From a checkpoint of a small mixture-of-experts model trained on Wikipedia: 10 layers, vocabulary 22156.
Below are experts of layer 3 (counted from 0) of a mixture-of-experts language model. Rows are named router (the router's row for the expert), gate (a neuron's input weights, with its number), up (a neuron's input weights, with its number), down (a neuron's output weights, with its number) and show model dimensions 256-319. Each number is 500 + 50 x the weight over its row's rms, rounded and kept within 0 to 999. Numbers have three digits each.
Before each expert's rows: "gets" lists some tokens that make up at least twice as much of what it gets as of all text. This comes from a sample of Wikipedia text that the model never trained on. Tokens count by the router's weight.

# expert 12
gets: " and", " the", "-", ":", " a", " The"
router:537504416488480466494506469453469504477463597571450486476519481529516459439423517566523498470469471532502516549439521516536573467463428541521574547491478435559529514487524518424377519475512510
gate0:445570500496543490498490453464473516528390505448466455525561561495429505493499455420413586492427495466509435475496480521481536520536567603488464533524537457436481540521526486519414481480458384
up0:529562525439554529362544447440508447447504568446533532535472586524429485581426489468503465545447454559506597528429458516516566601593488458528510579422487483487452558505611445457454488426547473
down0:500450562626497539574446468518446496433593402561434407469427479411521477610494495483495448495517513516479427418550423489481429542543507497457467547455591493441629442482484482556503510511373511
gate1:584466540495446584435502514452515557485464460401537607500463480523453586506489465422455518520587468563505469515455468480587620574544597549487505548480472516480468488563483495484463461511523461
up1:436441537522546576450403498506491504481529575504507560512444375613615526503564513522510580509600530543559583382482574485485534482586502547551454498507500448381478532445529486453471511472543379
down1:492472472409467599464537469491506500497522479522540519544577482510474404488486495454514512533493480458538523513516542500556472525457447501506437609598420430505381590550468479496595501535458572
gate2:512493442486413496577530450546446629436491471490511502515542372450535491461493452499534515454612560497543447471502394341567439436446534511498484433537547469542450457525441504516492464474391484
up2:625552606559470541488538432507574460387509520496449576536522546429448633471462534408532541582492584563551576510467430561459489571426524486549469537499490469549463512511495394480376475436528536
down2:579465504537583453526502457608553495449493464417579480475557556437503568506493497422493495548568484487543480523520488492445445592525554520552516572570432562519473519519563490482560451459494478
gate3:540495549528561431532551534466514518516511539543493554561589507521459477465593451474496459504475530586487459587460498520534435480463523552564473448471512501585471528507440492503556444491473559
up3:503526520424482443535496536508564438591574575443436579393479528503538506443421574475472530511432467609570421490462550543556518465478342517533509513552482572508554493547515500477557508523523496
down3:440550493497447559576379593456422446486454491458442458438514510484516459460533615470496512610471578612454502542471457490515551487533429489461575447505543504493440480477515523481468517495400507

# expert 14
gets: ",", " by", " |", ")", ";", " ("
router:489524553465473533533396422441531443514533498471570472487463539429487459593481592480504503481448421526473512514546449580440495512493538482494527482627484464492501488470430570401586531508529386
gate0:466462546466392530498470517592500523424527536436550543452517458415508505477452398433574594519502591504495447424482508467570514455459538541459553470526504441500478572452481506602448461508461461
up0:487441486477542552497500534535455565406431513439463427466443477399494486483480487500497512482578493388367545425507468433508493485634327464555454585454464525518563537544448505512555462431455452
down0:502574455458495545560434519514496483468416448530580487488507424462578469468570485489516530455506477555469489473417393503466530480461447424636528431435506484498566513567470499587540385498508541
gate1:459454445466531495532516492534444559470501532450515450517543520564587543562458509472487444501548482552507505535535496484458497513587514475515538441622565571437543507528536469563572525514543501
up1:513561528390422516559444538469503479537436482517496549505454527524486418456560593527502553492558493529544438504451528518528541540544475545524475485477463482576394469572613486453522522470512528
down1:512487538555508554495453540499502494479478481435406447509455439418503464455485583452512531539500554583588464521498507424517542502459544456540558532536424463499536511556448511488479471509197550
gate2:501477496506478473471542514388443526486466437482568510479482591486550499477612544563508512459590386473368504568623616588515562482477523470477504503576538519506446487490464502461588484527576555
up2:509625518494517509531525438479518430436500460533498506485546487516500577491469502439506525545474428491503543434471421438446459444493473529511512451459449465505614398480565550524463484553465430
down2:414350500517531524522463584518570512477536513433549470473362508475591441501478463498561453517487508559502425515478493514517427499512489513514524445523492506453444505550541481523528563470364510
gate3:518500482476458619490435446607532530567547482498455511476436512451572496521509487451588463593473512494531494476467541483515506419498508512531453584510400586502569581394630449555484469567501498
up3:465463452533469443499497521475459528469628470455540467540559532571440528515442503515528518537431576423506473508533397483537351569462499685473450434445474607467461453446492534617444424486440561
down3:489559484485519432508391586509477557568578491489534590494548406520461416594465543367610495621431542448528539523532455558610495562455477493566510517605510559592522525520513474489478511582595596

# expert 1
gets: "|", "-", ":", "'", " W", " in"
router:527474506479542427466496474457549458589468485515590571498519526559511535493477552616458453508535485495511466540481398560474578561467580516449520562372474487505602495541545460355418593497506515
gate0:458507489421531439498531440524534403540453578579521554428440556499588495431538558443476496456522433491544560494553609491527521584451419524409542566555410488453454578482449550489572497448567453
up0:490461487428461557509433448509515498453457531619452492541511426450501465560533462514431491442509495444464479502485475491466527466506588595524474499555505549448566450472534518478523470512524541
down0:459525408530592507398462483477546517499443499541462530453493473455518492463486446482449512589493569474418537494536481393508598482483461381517489566456505498590463510510565620488499537391447532
gate1:552579573495402586509551556555464472507429617564560577530538463456538458472504450426571558539428423470484537608558434574562405389475516452480467508583524449501461563423471453470527458424525417
up1:532462609539441435490529488500532497491562486534479481467503488502431485574500531462520480552480558457552545460517502456436474559545465563563529463527567515480501488527440403468556504441536467
down1:502506512529425502515534627517622528572562537472611482559491548568516411494496477527528491520553547454455407490471600545454475542497493501566540449522454506503509457466498481601519447531561435
gate2:429566625544533509556387512517503440564471543551472437484389513528466547547519539463521576563448441543535546514565501511477522501503487483531640536512540449579486581442545474452496482515459484
up2:582493463451456501432462580452591534444496543506472530461495570489532423506565512473495483381515598391462456522433545536418530521583480495542413525517466472485541489456452568491489462401574441
down2:505537440541500422505502426468584458523504466471469453513481480468491499493525424577424484470534486557533560480515515396569495550507530503404511439497483502551433508623423474492511468392390456
gate3:520445468499431552481522551495470492498399564521488481516559576486471516539563490503551503459453481605550456555476523455509542533489525450544501495516437533566518510497507554400426482503457477
up3:547416490510498536502424511529468583563497522619498530517556494536507496386531484467565467467487476601419426621537538486569478453505540551519543454509502592646495553498563527455430518631451452
down3:480525518509483502512517535474407443509518584477518485486480492538493507520550522534509454464425528616488505425490493437502517536491549476458511445560485530511484485441531555501469464434699493

# expert 0
gets: ".", ")", "0", "5", ").", "6"
router:509435592483513594506476496402458452472480491408510494426508521499510455561476464519509521412468428508476549468465593557441477450558473493535496454404438496408385483504456522442493426425520460
gate0:454428484556473511486579499616454602506514567506581469467507532521500506516480511472635566500502454491504431448433509472494490538449529540480505458530445518458488513563462520527567486502455613
up0:561506505535559479479580532469505469498474468488466553533450517496446568533488542466498514463508622629404405521536478458527523390567522516537561513493399564497430544441456506541562499594419486
down0:512478544492508394626588447467553503516528582512556470608502493594527494450470405516461528488462447527490514463449467441541599435489438545495465422476472432496514542480507616601423482492463573
gate1:419480546538562418556424482522512488548565517505410530519477403464586551566419456481536461505493495377543488567580525514505468465542461556482532549496588553463558516548441477502449501453519360
up1:469393482542484508503431498538589547537477478443516499457474450415542455510476464348491512463495570442490504466569500503507494498510450486579538533564507587448530458523526535539467422421489476
down1:487507530491503461482545550616444514445522491408415495517507459457487415529503538420473547477556586432562429432473444507459501525531522436504520491455486530455423465515510540399476556491509457
gate2:491553541562438489356433486564444486500511453459543508607482485499519494518442464480512556550618487478503510575510453610423477464501545543544487509479421583492482484590474438469558509542487461
up2:543479554541449496592501440494522548450625470513498547480478554529559600507424489546446493438543488417506590610538491431466455462499453479526524529590628440484583461597483530431565607531541523
down2:476522474563526513585480569426530537477516525483538465418439459489499545459479479492434453508535488446466540583472470440501442514535516462529502523549526509381481517588441532413481594519504511
gate3:448495432449407512509444474525399464567516532524493570475427504566522500424553530475548512500552377514612476539433512448467604454509530542546525438492483495496442469484403522553534491541538423
up3:453499459462513493579508417417468478485539504564517559441436494476462550578460521532461463509557449500492438479476536514407526548583558578556520490513516490557487540496352443515465499503532512
down3:564442488481567501524578417433575441484496530390513513561456505554471584480438470410470500623535491582466518494532490489498546392537526413481514475519541507540581560552509410542468499546644392

# expert 19
gets: ",", " (", "\"", " and", ")", "),"
router:513522545469472535524501489436519535492553405530554501430461464589541460507459534451447551473465423546510551581517584538469617555529541476519473452650492463557556411539478561468517486576557502
gate0:580543574540333573479529527482440554438561559436571501484548503458476488592503478536540501515477545560476496428521354496476479460475531487477460582493469456409397557520553514461492499541452506
up0:470546462430485403520560558495424464536528510505514455452523456443487482449594466535517501558524420513589425548472491449523501432441439421441507363490518489632534564516494466548462426496508563
down0:553443455432506378434593481477386499532532440502518489443547485545503459492515540562380503538511475562524484415490503442466506506378443524446558570567510497479520484610554492558489574537626634
gate1:582428618529496391497503518483523534604461456365589413432454525599412491500490568454471416506529545478415575509431484490392537515484471453585482533515489548493513522541528505585544492368491527
up1:548541547492535486418507534566540505538452466400490483542517511517548529481477487487546474540527453496457582473532446499473426459472462500520501573478562472472417505436469462515514491557475561
down1:440415522572532443524504558481476539531460505462431441548486470534487496455472473544519557499447505548519422503434505496502525589475522506534498519551473527552450482456537429547469484440469488
gate2:437587545508464589477485456549526469506529491483553524445518470519461514447403462457570517556496534484401503535441496482578529555463509428561434543453550541436431528526534557511521521440471516
up2:491522434497613509466470481448535543487572535523531507431574527533485472500533400460483447477492431516487588582508483545420537504453483498486472438475451457569552513500504497577426402459472609
down2:505473545466604551492512494517528550464532532510472465483542505567451487465480491399496411447464469513494533504516505487575536497471438420366490417514513525547551506475511468493490456573585505
gate3:534535496468541512519466485482528471545451529500536558480459557575386478475625482465565448424502551555466493568517472436548504518441544513543487541488389517485495456422526527487525385535459490
up3:532476475485499475495521514523452522465539491438524528480598527520442607524469446395544541498463570555473538527428485503417496517438592470604481552505525479515578479416574460491456476509457603
down3:539439491400529490559487514480458488483542474455478512425599476534379397523489474550458555420465463470507549507518492538502524485442484481545560530492429584469534508481509493547497424587691511

# expert 20
gets: "\n", " \"", "==", " that", "===", " he"
router:467478543475467538606454531375567441494471596430565522500488461560514466517449426452506449562570503530569511514455490435550491504552624482586481388468412555577532543421575484494537391578527562
gate0:461510487487486531509512450605470470499470505525523549539540400544487536567512457579529529485459446528503549495569473484499528536468472529504625511487518421468544494457509455561514574606520446
up0:471529519482460614508504526512450556471492379531436553497535498403640537514472557489502497504616538518503532568461499481543508472428562463600539582480538481511436433525513542457476516462439446
down0:419478575568477568592424488481420505410541518465513501481555424432581499555545449502501444524645458483504511522374497485453445427489477502513524546524408513501522520479441512457535482486643509
gate1:539632488550531545468459578566534583619463526552494405542500510491451545388498531499507521549506490569366456545538454444523619517515507444478574469458547494399442511496547518605487548497458523
up1:592417515561479437497494532425524519470536565496517478428484513500452472401443525511469513625535601457514451406430482510560572550517413553471552535551408518462468480494467490525439424495490492
down1:457540489559429498598492487565459581575483515557492548416437615511386464443526521573456561578501504459476461479480491422508469423542492468521494411536523490571421524545532542489498593585686537
gate2:461435551469543516499541492543438511516523478426485506389620435474458460474441526554525536555502508492530484506483457535528480523426499482566565532546443581402431535578614456549557479508465544
up2:471482469437498523478461627463510497520433528551452459514530509521616522430485490533501599459527509546498569498401439428551509425484449569546488487388500552458438496543550613516586430476555481
down2:466449515520463565626508575477525533437520582492523514523501499515451550521542433614496533503507451501562449557517544583555460479551580502538483464532411471595447488514477529406549429493695459
gate3:331619461500492434557545441483481553595476475458549489428518399452588417536506545496473511530572521559491451480483492488532442477498529378501423521470442467488639483556469580461543364434504496
up3:504470488418492576512515447521404562515419507460479583559517482534494579423514543474572621524427488628480495547498547439513497515453530468468603486494527469471498542530505506470414556482492430
down3:456494481502647507468459514478537467593434466484556480408496407479476436519585411429493555490488476511507485506470541435433446488561472460502477501570516569452566438547477570506518507416488488

# expert 18
gets: " ", "1", "2", "9", "0", "8"
router:494472536536510421416460475520522536559503420549377520508418531413600552566538494467478529527525508487473468438473492486517503552466507503493507557497528509447479482522380444547511457406511512
gate0:532560504493464473534506505505472510517578483511514420542555535545541554460548457515518517442550454519527555481553467592422508540562465506511469553627430523509410487461542517543522421511478461
up0:520499527503477443583414484439514476517528616433528549589429583538424446464467504566475480525489531506423522484501465585494532439531488534385488505493403469424445533496529517427530503475540399
down0:439510381494570623411430446490489537508507501486565523504497392509514473556518517454554521468549554618440501507543504415600524492488431541510483435458506477479501554530429516500520517426337490
gate1:522542478492517490541463450539426502447511560522470471524592556577460528494526524486501491526518437493502440443455469504552535553588380578516484472483490435532471542467503391451617403645475487
up1:567478588590538475517557553441508508529568460523493565493490482459528574484494559544533409528591519578544536430463498511546462446533459489528413531600531478512390424463589531404547454525508535
down1:511579553474419467534518460485433461493529490574521615523475574510497560557474506421421454492562620484513511477460450483562431518533489523514492498490602540493506465429478489494549536543579521
gate2:513603573533521558534541536511532462461696550519483587542485618384416451565446488465528475579525480481589447384454453550530546517476490555485538491443480482533485515539490483480451398514462484
up2:509495474573494523451463575586512586560465372457518437440525421561477551468519542614507531513375527494474483574548529457489508486448477476569533423474531560567445453483471544488466528545443416
down2:492515516488491490525541517589477504545541499569514516485495548492535460628458497512429509528541505510524471403573532496417414608446470557572577556466435516486482467480529437511474484478015440
gate3:506542483466571525495521387547515483483435386534534452462488518477529503552469476440439572493498589456572496565468524493457508612511599554504480500442458562404475525498459467503531600539537496
up3:382525465433521454520555433391426407448511516415544497479401492551435506517476508534488499408473407528527475602550503579450482492562606528527588484509450446523532554480455484518518498433637504
down3:590541570586436487459547520456533495528518406531470674551530541459543508511518435578475395515528545526441454413617521492438544467465455455509423497481571653457556427419451549523481527462370488

# expert 2
gets: "-", "th", "–", " B", " P", " National"
router:438492499450537494488477502604446537475477467524466484537428450523506461476530573553514456492519534411551442517424544507548601526471581501481536513366554455648473532587605522599422514452482540
gate0:448542515466455552566509500470502479498446555448496550497498543503448439467453485514562470578467588466473525554497520570502533473534491535527508417496498466587486434458453629490523527477490475
up0:441377509508584552482520560532399483528465531518590507487507505523507447528522450559540589471515441380459489410550627536434532514524527608621528498577515443509454557492546423429481496498544471
down0:539495527486517596421406503512495530549561540512588514451493434488537552516473487447483561514588506444478397510481465425577451448536559516472443524458490390587464486582529505540439585374393448
gate1:490542450462464433512518524490460491499488527503436521418528567451450493484539466536445550411496501535521447508483536521526527432545518410479527458540468516434463460499536511463499494478536383
up1:454512452463490449415395550493512491452558565530540459508468517533542429411618496466474506586515698458505409528556522494531475517530463561426405451489458507517486443503549535498530490528565477
down1:543527514548475468493479484403562443449447480562502430554524526365558604449507466576509380526460525500491468501526529458596487472489528441573461542520524535468520505509503541538531568392363587
gate2:430468575489506553552514568550567545575491499546596543433560519419526509435503442487474542459476441530561436473560450476571521462405502500415506549482542460493590486490510533452461631508419514
up2:473513491512531494555490537529599536459465571412437567406491434430561494493507417544486538510408490533592525492489488381528522511551506472586556622540522488453529622594496528484443527483527539
down2:555599504485542476470450466446437557462476518476372451543513591484541500498482469383509511473508596454530558471477461433508573454589476485516490421479482509523487535509532506442609416445410455
gate3:504486483545443430413555493491472508495514470531393482520468534511559510510499451551487525417470522540520461480512451413525505454333457472462535545513489471419490598448462500493475449524518559
up3:454475567515501491481463590539550557502445546535589491586467546533535578518480563609577542502523458522484470548541484497534496533494418580575524449468462481418436433606542446466602543410475471
down3:518509517469468556531488481521499549511514589540490552550470562460460475494593477482509505479511406499527530412518543553428515527513446558509500463425474536490593486495430450531456492538551457

# expert 9
gets: " the", " of", " to", " a", " from", " with"
router:446557526461477504540504533370532483461402649488559527490519596468450401475520551447476530540494526559436558481469365551499535482541429456458421547517403508434506478415409485386472486472575511
gate0:450560575526479560510426494481458491495537522522521520405487471523483619439447516477485546385573452432520533495484643493495466514427522412539564588470499497543447525437572486554526551566510413
up0:535468502561394663562456581388416451491408485511514529539484546471491459569470444492490502499509537440480496568523445480533493443570580489361509469440550525501498547462477423430552535546541576
down0:470490508559496511530535458447439515507537553551465511575475549401500453522520536523596452502506539508556516421485535517562471524466528465543434524510586460530524410598516510444543525456188575
gate1:522482622553514507552519479542553514525561478496496417469497491475432553470454549433520466542429517526523595600515522447454479514489561458529556488486469484433561476520501553557545535400483455
up1:445438521593516531400416420531519507456376458504485500549571448408503542621523519540424471450507482491394561441454546421415538470491455415512465537465530538540561486495596585548469555529508501
down1:496404526559525529467520535431531454463472521440431524502584489526547539479559518486401588447512538546424476543463466450508445499595473495476378451515506529506434550545503411501510505468626493
gate2:504467470564457396555499508505514472495559489563504561451483489572600441468545431597486422505465509392507529548546613619518504434511471570533403470547523474524485527509471540537504537537491487
up2:483487528506452564544501474487496492458515506421473486541452510542520536510461549453495530504480579542652467508524423441455407522454581452530486437458511522532434564511521412396513572528487532
down2:522559550529430554452566445557534399553484497574520499503485446450542508523611452439534423517464540471596452590512486457517569502456425480451487658476507497503524551462490466478572521471375531
gate3:578522458519546434465528518512523533493486451514421488457596465438563559560511576493524491443473484540520372492558494409547464503561567525509413435582465489566510493496532564509537464523508516
up3:476544563498456535531553581489530493529493461476539527415449508493590583437547498499471482513531373492504431498556415438521547444557377552463473475452380464523448467502503386507551449614494512
down3:456445497458503509544543515475503570505485518495626628534473471529450480446502481538484479517451469511495522549500573576501466495432476423563492455533498518505484501557414465474505592497639487

# expert 22
gets: " |", "\n", " as", " was", ";", " be"
router:510511514479505507442498545467450522520544509501577549555447503522477418541453472505436494492518423508541564551560459558564414537504482558513531358531482518370584487450506475566554549484576399
gate0:515531509455567575465472430537494508470453527595546578526548446524556452560529486457481467475470471520573543481486495504627498530512524475443549596508510455522479518479479568529519418537486515
up0:494455520527502499536448457447547517428440454469497716464606474471612535591525580522441482503615519541521476524541512452528449574503548482495535630482547520414467518565509483532399555468507484
down0:409595443473571566461549462532608437539413564545472517540543489418551486499578533476436472579581449581490499492432607527500471534584572462437488536547493430591526453461477569544467375433407483
gate1:455377508531410435464538563489464576403552479437495509508531426563524564499469460494501502480469580502502466581503525493471419490522538468477466525602560540455466473420539499515435618546488440
up1:532502452470451547477533473637530486508502548484524477433506568446429446505548522461557581499526498529479518444381500527544494523398479397484444463482502450502546541629522501534433508483490490
down1:492518425504417543506498588520438607566457502514534466448564413562495527534483474532452565477514546543518544508514397488468505537495489459448538493520550407523436516590488469503420582483451443
gate2:434460515509525573485492543569443611559506478521411511518481420455483513504494607505504515496468524484531511440403436432496499504474563388569564474474638537579495474500527514447489474458449530
up2:448492579473538480485511493479438426457613544572540509423439597467527501521603559510560505550486573515486525513430507515529502550573508526462514644553440502519503527359526371525470556541522515
down2:438483492513531519451456514597506448460510453507550500480474531495544486537490412470502486476432529486452472579598502604493438531511499531556543551569427524504581412363567444576507491471309431
gate3:558485497530536385532424459490537484568500443475464565503428504534501571432502467480505418482589431488487448581538516530452420507530505551546525466576455490515523417452470538546423525445522537
up3:548509513514419473522537625514605557546625506552494458454523539556578491447450488475537433523426568495575477499482476421486378503566379510510509444517432459442542449500570457564408603532468507
down3:475531515489573491521470512451553518463541471436548512543447511392542492510615486396473503513486535460484510542552496568582491399508474433529443525473545479499496622527577559460475510473619549

# expert 7
gets: "1", ".", "0", "2", "3", "5"
router:506498460529533477494518514456517463576430415462440455470556476522525544511445473452500547449530598452464449577477511522435508511540495487464515472476522532432490533456421503492508439522529503
gate0:484428535493475493523435467510505519517471452543533605506486447522523430547451491609501546413561386460488669495634507547476484501457517566559587501510496472458582527393425461464539493511582506
up0:459520459433556491545551520462467468578475523517499559456606475542525498585501527594492515502489573572591534495533482563445531446537517492419457422516498487469470653401466506435545477523536503
down0:518646456542552500511493528527490482482382507551472501510498507470460423555513523533449468528532470522440525427510534560469614466364530477523570462436419428495522545505533521445477429453475500
gate1:585507524520436536479431502495573481620561526427495496476515509462516527435409539478600429546453457449449426494549398397507442468456493538539390516457500514504489483523458405512480436497409516
up1:453470484425462624514484503572457436428488607535505551564435452563525438556591446436517513582515509494447563485484501477450506385503442498491513538601487461537503438488523640420472539448469534
down1:530369459499526446407539461556593494464469595556504439546448468424475545498496419419577508514489572517467462452517554508486562450510444520507510543474524563525521475499490466541573458424436527
gate2:541467498427456453503489510521399609536472465702528549618496394524559406508494559450512493455490465560515500416505527475579484468423376448560536458491570446437567451427572560490588527516493494
up2:467548571567535529581501432523430495453564538522407599470552539506441537596438503609523455518537469481486453555588460510453381496459474589515545445525513492507453475576436470519482499627455389
down2:447477492552470521528556460453498527435499606568535526463505609541502516572393475510570529475479427539506553500519548509537566464564508473543531499555528608559515571415429549509545509471403485
gate3:509536466439485494532512470566451444518489498538399552459523545536499542569534501579532609512610453507574496586497518406490410384599500425510492418504460418421500536503504530549499505529563456
up3:463445437514581455497430509483534472581566563438534466438429511435466520474407585438528467645505496533491467545466515527517579547578433484449507506451447518503450531518512381512550574556472589
down3:509540422458526449488509454475479545489344495503456473410549418525487562517450517599535500487484486482575590501489482472565460512531505531509452459509527472477538444437565511487536604483537482

# expert 3
gets: " |", " ", " the", " The", " a", " -"
router:504579455503439461485589483511508501557498551629487583598563397520547533497432464486463560455475504467466540575500462517529380551446464557564542528420507477449576442401512483506514549572560567
gate0:376496471502511528526489452526547552487480511498457591554465467448480476495487538460506554498547501586587444566446478477479517497518533590528551444538551429454543432442518533440555586488510338
up0:497528471487622484455501453510507429483469511447443502472437503482525507542544571532534488517520536468549465470459473511414479511526502515505516573407517505497479494447482415564493472522454536
down0:544471456480516395476479560548534581473563477521542598487525428537519545511557414424465507563501530592494559498457516470501516580493567500514542416532531449485540516420577541522438570487450486
gate1:507476532565507567494478461546560498432512468520442475471482534540543505580452378486501515524445510520460541459499503494517413531530492530559384449442583483488462398594596533517506515440471413
up1:514535514536512488466385513460423513483541547462365467451507403531516621473489480487446474458525505491395472461461461454574548439520508466559486483408573477521514473452516435522491427509510515
down1:569549487507509507527530538559483525502543509384602551534625531473458457508443482542531598534508510544520545508509558538534492549474497510421475539550406512559376519528539491503466555634636459
gate2:508614575558544487519473475572492464565449478470476512617548443528449503585513488446535500454379395521472524438605524494497477534488451547526470461468511476451524476453624568451463496525464386
up2:464457538479513488502466516545587492547493555559509584498573467580522555490490481537482540420383399495554492498562511509498493478479520567518456397489408559413549548468414504581525493474537460
down2:525430553540566535476481551573517566493574552489424369494509464544565485403535496473490414439543554538476418441471418419579556520396436568539533473502540511611463454433458463439506498462555523
gate3:511480459561433531464572534508573474577501567607523594506460567471444460525541532509522452494579535491495519541480454452529538524567398545414512433496550453493634400391464601477522506466518480
up3:430609586485489523521518520521479431511487493554493457482513476465524553459488513523517467574579528489455537497493491487564434498398538468498547547589498610488519452543476442596437445505486631
down3:522465511457580407590438445521509525517514516476486486551494549558475390466474427434539582516485473535454512566552506497572474508552501486470508484481457546521546528448534479527465446498602472

# expert 4
gets: " in", " of", " on", " to", ":", " In"
router:584500414419470497460467465495557509467474502550504520519533501500416481488508575497490555467535568478450517564508498501500511485469439494567439549448393565403454523504460561556565548475526424
gate0:615560585596439531531500471532446518524415488442502450510490489567512501483431533538523531472432532491449625460548495567529381502484619509497594494419598522483515450466568519552495540486485546
up0:592523510482531437508428537497515501548534479556494399465576577470533394552482511381561485601382587537517486502391524498496444550557426406588514508455574489452501573545504485427521524546495602
down0:451599454474509585482495534524511556545559512505627414450579478485531500440512564495486477497492451573409522497537521556474487497379507519537556546396473521480484485445449546497483535573657486
gate1:518501443564523522495573505545482460538502581543477514555566530526519592568495331571506432528479489556536516489469464485420378451487393504607466411459477409465480601609547543470508518473421501
up1:425407529561490454545592464440507494483515471476466529446461519499518468475500503436559538486535564484497434493539505397503523569505475517580532456408537587515501425474496487472556409450502538
down1:443504495439462504496516451556510498567421535450517457641568375504492420457529515495539514521534534588509510400447451527411549475520498572539451536577457555614549423471510475551513502472664438
gate2:445515586551574545547484459585539441512498444322500532557467483431450544475462494527589529531531534412624508541508470496466471405465602481508605511450483533557448439491524515546465450465449574
up2:551535518533451502481549533508597559531467469533538507453533518463527408515546556459471514512496514465509515408527437520470542545482438544564387469627492421510554495505472509517568443529523487
down2:534423446489544523458593581481513536455469476561483552431535538567445526528449563537584439476524544450399412548528519542562577575529521442407520523535521532454452453510510499516475483511438547
gate3:378411611511532514532460476504525457447526485568471538505536504489469449549549547482499494533427502461437590503561511526467540566518474485571479446557448415526459460566555632534573515503530448
up3:535510470562534340449539519411448543456487455577432527445508490461532496422509416457505543489504558571545442482539491506582456449402552584518486477444518553534475527552459451479490487510468511
down3:403570528500441521549355482454432524536579527522506427515523482508441460532507485497520498567544423469533557494479469471459509514389488464463437386473426565426414492542497469564459552505445474

# expert 16
gets: "\n", "==", " ==", "″", ")", " ="
router:523478518535489576547571480663466556445477517501448514497637447507557546505488408599543542452451517476517534449504581490514439510445450475453533452580599422542527496567545530491461535519447514
gate0:516577499504611530555527426409540537560498536476427510488527484544510528557576521569483482544429574550434499483436433504475450513472410441494500495462541476439552495494499570518516514507590475
up0:468438589471564538505557521482532558526486465483488469402502483540523473460494556553498449481612543519544564577501494443539492445440554361434501639535497479493552355463589439459452442511481465
down0:577486462482539637450474433534593541418406452538537546507546496502537508548437559429487454560456429515489535464455542413504562480496494447509501492418499552540553470535526451478493447429410583
gate1:488584477491526564481493488561574409481520392554554538494498451529509572521519474481479509443476568602447529569575455466493496460533599505548434487445613465475459561424460428462472494480451431
up1:549528530424570512545546464488476502512557438521561524470493544503486506512470554527461488455517482477510503556486594516478456512464531434449509455548406482511526492506558504447482505458438469
down1:575457437434447495458383585424525516441485464456531540471526487458419536505413380528496540493433557476543467526504472473526516493530542584568539451484423442502526524491553497393494503489414501
gate2:428438468469473546533507497569472582524510488525454526558479438522527513539505565535505516530521536505434485427473460482528479494488392521521459554395467507459489556423443524574536527559449469
up2:444398495434442526448415475511509538517544491475508390591531443492618466583519557536502465504530514504429438487538409524584497447526444547479506577406511480470590480387463514518568497575473546
down2:480520518492544605473550476537445469516440507536474531482504429537528493494468532465573455488452645485436434583507460411503506540582522498467451521538543456436501495421614534593567548402527480
gate3:426543488506520541527466441599467494543481561545442394463511537395589502580477531437517498579416467495469523480504544465499562467487383465551567488523491526502474563473506566510489495446417391
up3:476463467445491480538575481597479556505398532423503359439443481506581548535423464411556525545480497469485442489492550494443526497512473493594505547481561469551532528497540512467533522533440522
down3:564410531513488437557538502481436463484486489575511492490480474549542461540454569559461587453504547482440552560524532486549478588545595549529475523509467560595435482476515491550512490561530537

# expert 8
gets: " ", " for", ".", " (", " at", " won"
router:566545501606541480549546352433538431561565591445444533523521586528377531552538465527512586530485527618519530466500625530471488591563481476410477615528472546493418454516454521502459527538489491
gate0:486601528444496454396530516494613565464456476542475468552475536503494483503497495547513508506392468481468493485540587515468545526499462473495522526437544385363524572527413517494510411498498516
up0:494572493460513474474454576432575497500527491515544559439622572455476403542488453570512463619436437464483517451517574510514503476503461541536470450479450425575462550560479456485412491410602551
down0:391469521474637646520505532437495425483435411515472454462589424500559464527500445427523456525486576579517456614412513423504532527516570434563417533491440583439466532465540503485534526503494441
gate1:510479532464539433498520530567540418625543519596430501514461437493478526506499548555486480490430419371422404468524562533473517535459488457431553468469582481579495451427549537555454534418541579
up1:503522467512501527600478491461424550432524467426542514443468533514539530477540478413516516483477485544508486502558543485497444460551547497537484470504527504429466551525479594418419486554543460
down1:568524448557572524462456450511478503469468537512464530522435402465503420512527459449464446546516582558504458508497454469515540510486500559406464418539496523519514448483488486489580522556467473
gate2:561496513525609496560466508506562375568508501572523524441379557533502517545543464482541548531554493505438529524445514437459491491470490512479482546505486561537441476542463441561521444575500504
up2:475453509616528495488580414415498568507560498505467360481451564495501597541497498462463467519534429530484545532560491482428418492522517464485451500444505521526598530465528520527525586507542408
down2:508462485480533525501588521477470488523483454508474591467540432494643499556502455469504539584514440502557438425536419498395505491509488437537472513418515489520561440512558462545533553376373438
gate3:516474499476439455497530491521504593486466491448496533469567485436446430473473465475508491589494497416443452504497485530409478484456539508523532448525496551497504585567549528479442509463430585
up3:509566507576457494522565496489403531445549540468514485465461500491484406565504432410481458520561514583610533542525502467402387476590550538505502435509482499437458516452544432507489591440511525
down3:375588528483505505602470505505521414376488536531541445521474434533489453532526496444448548497566453585467585517499513498445398595519516454553464521431488380610571455544480559506554457436395507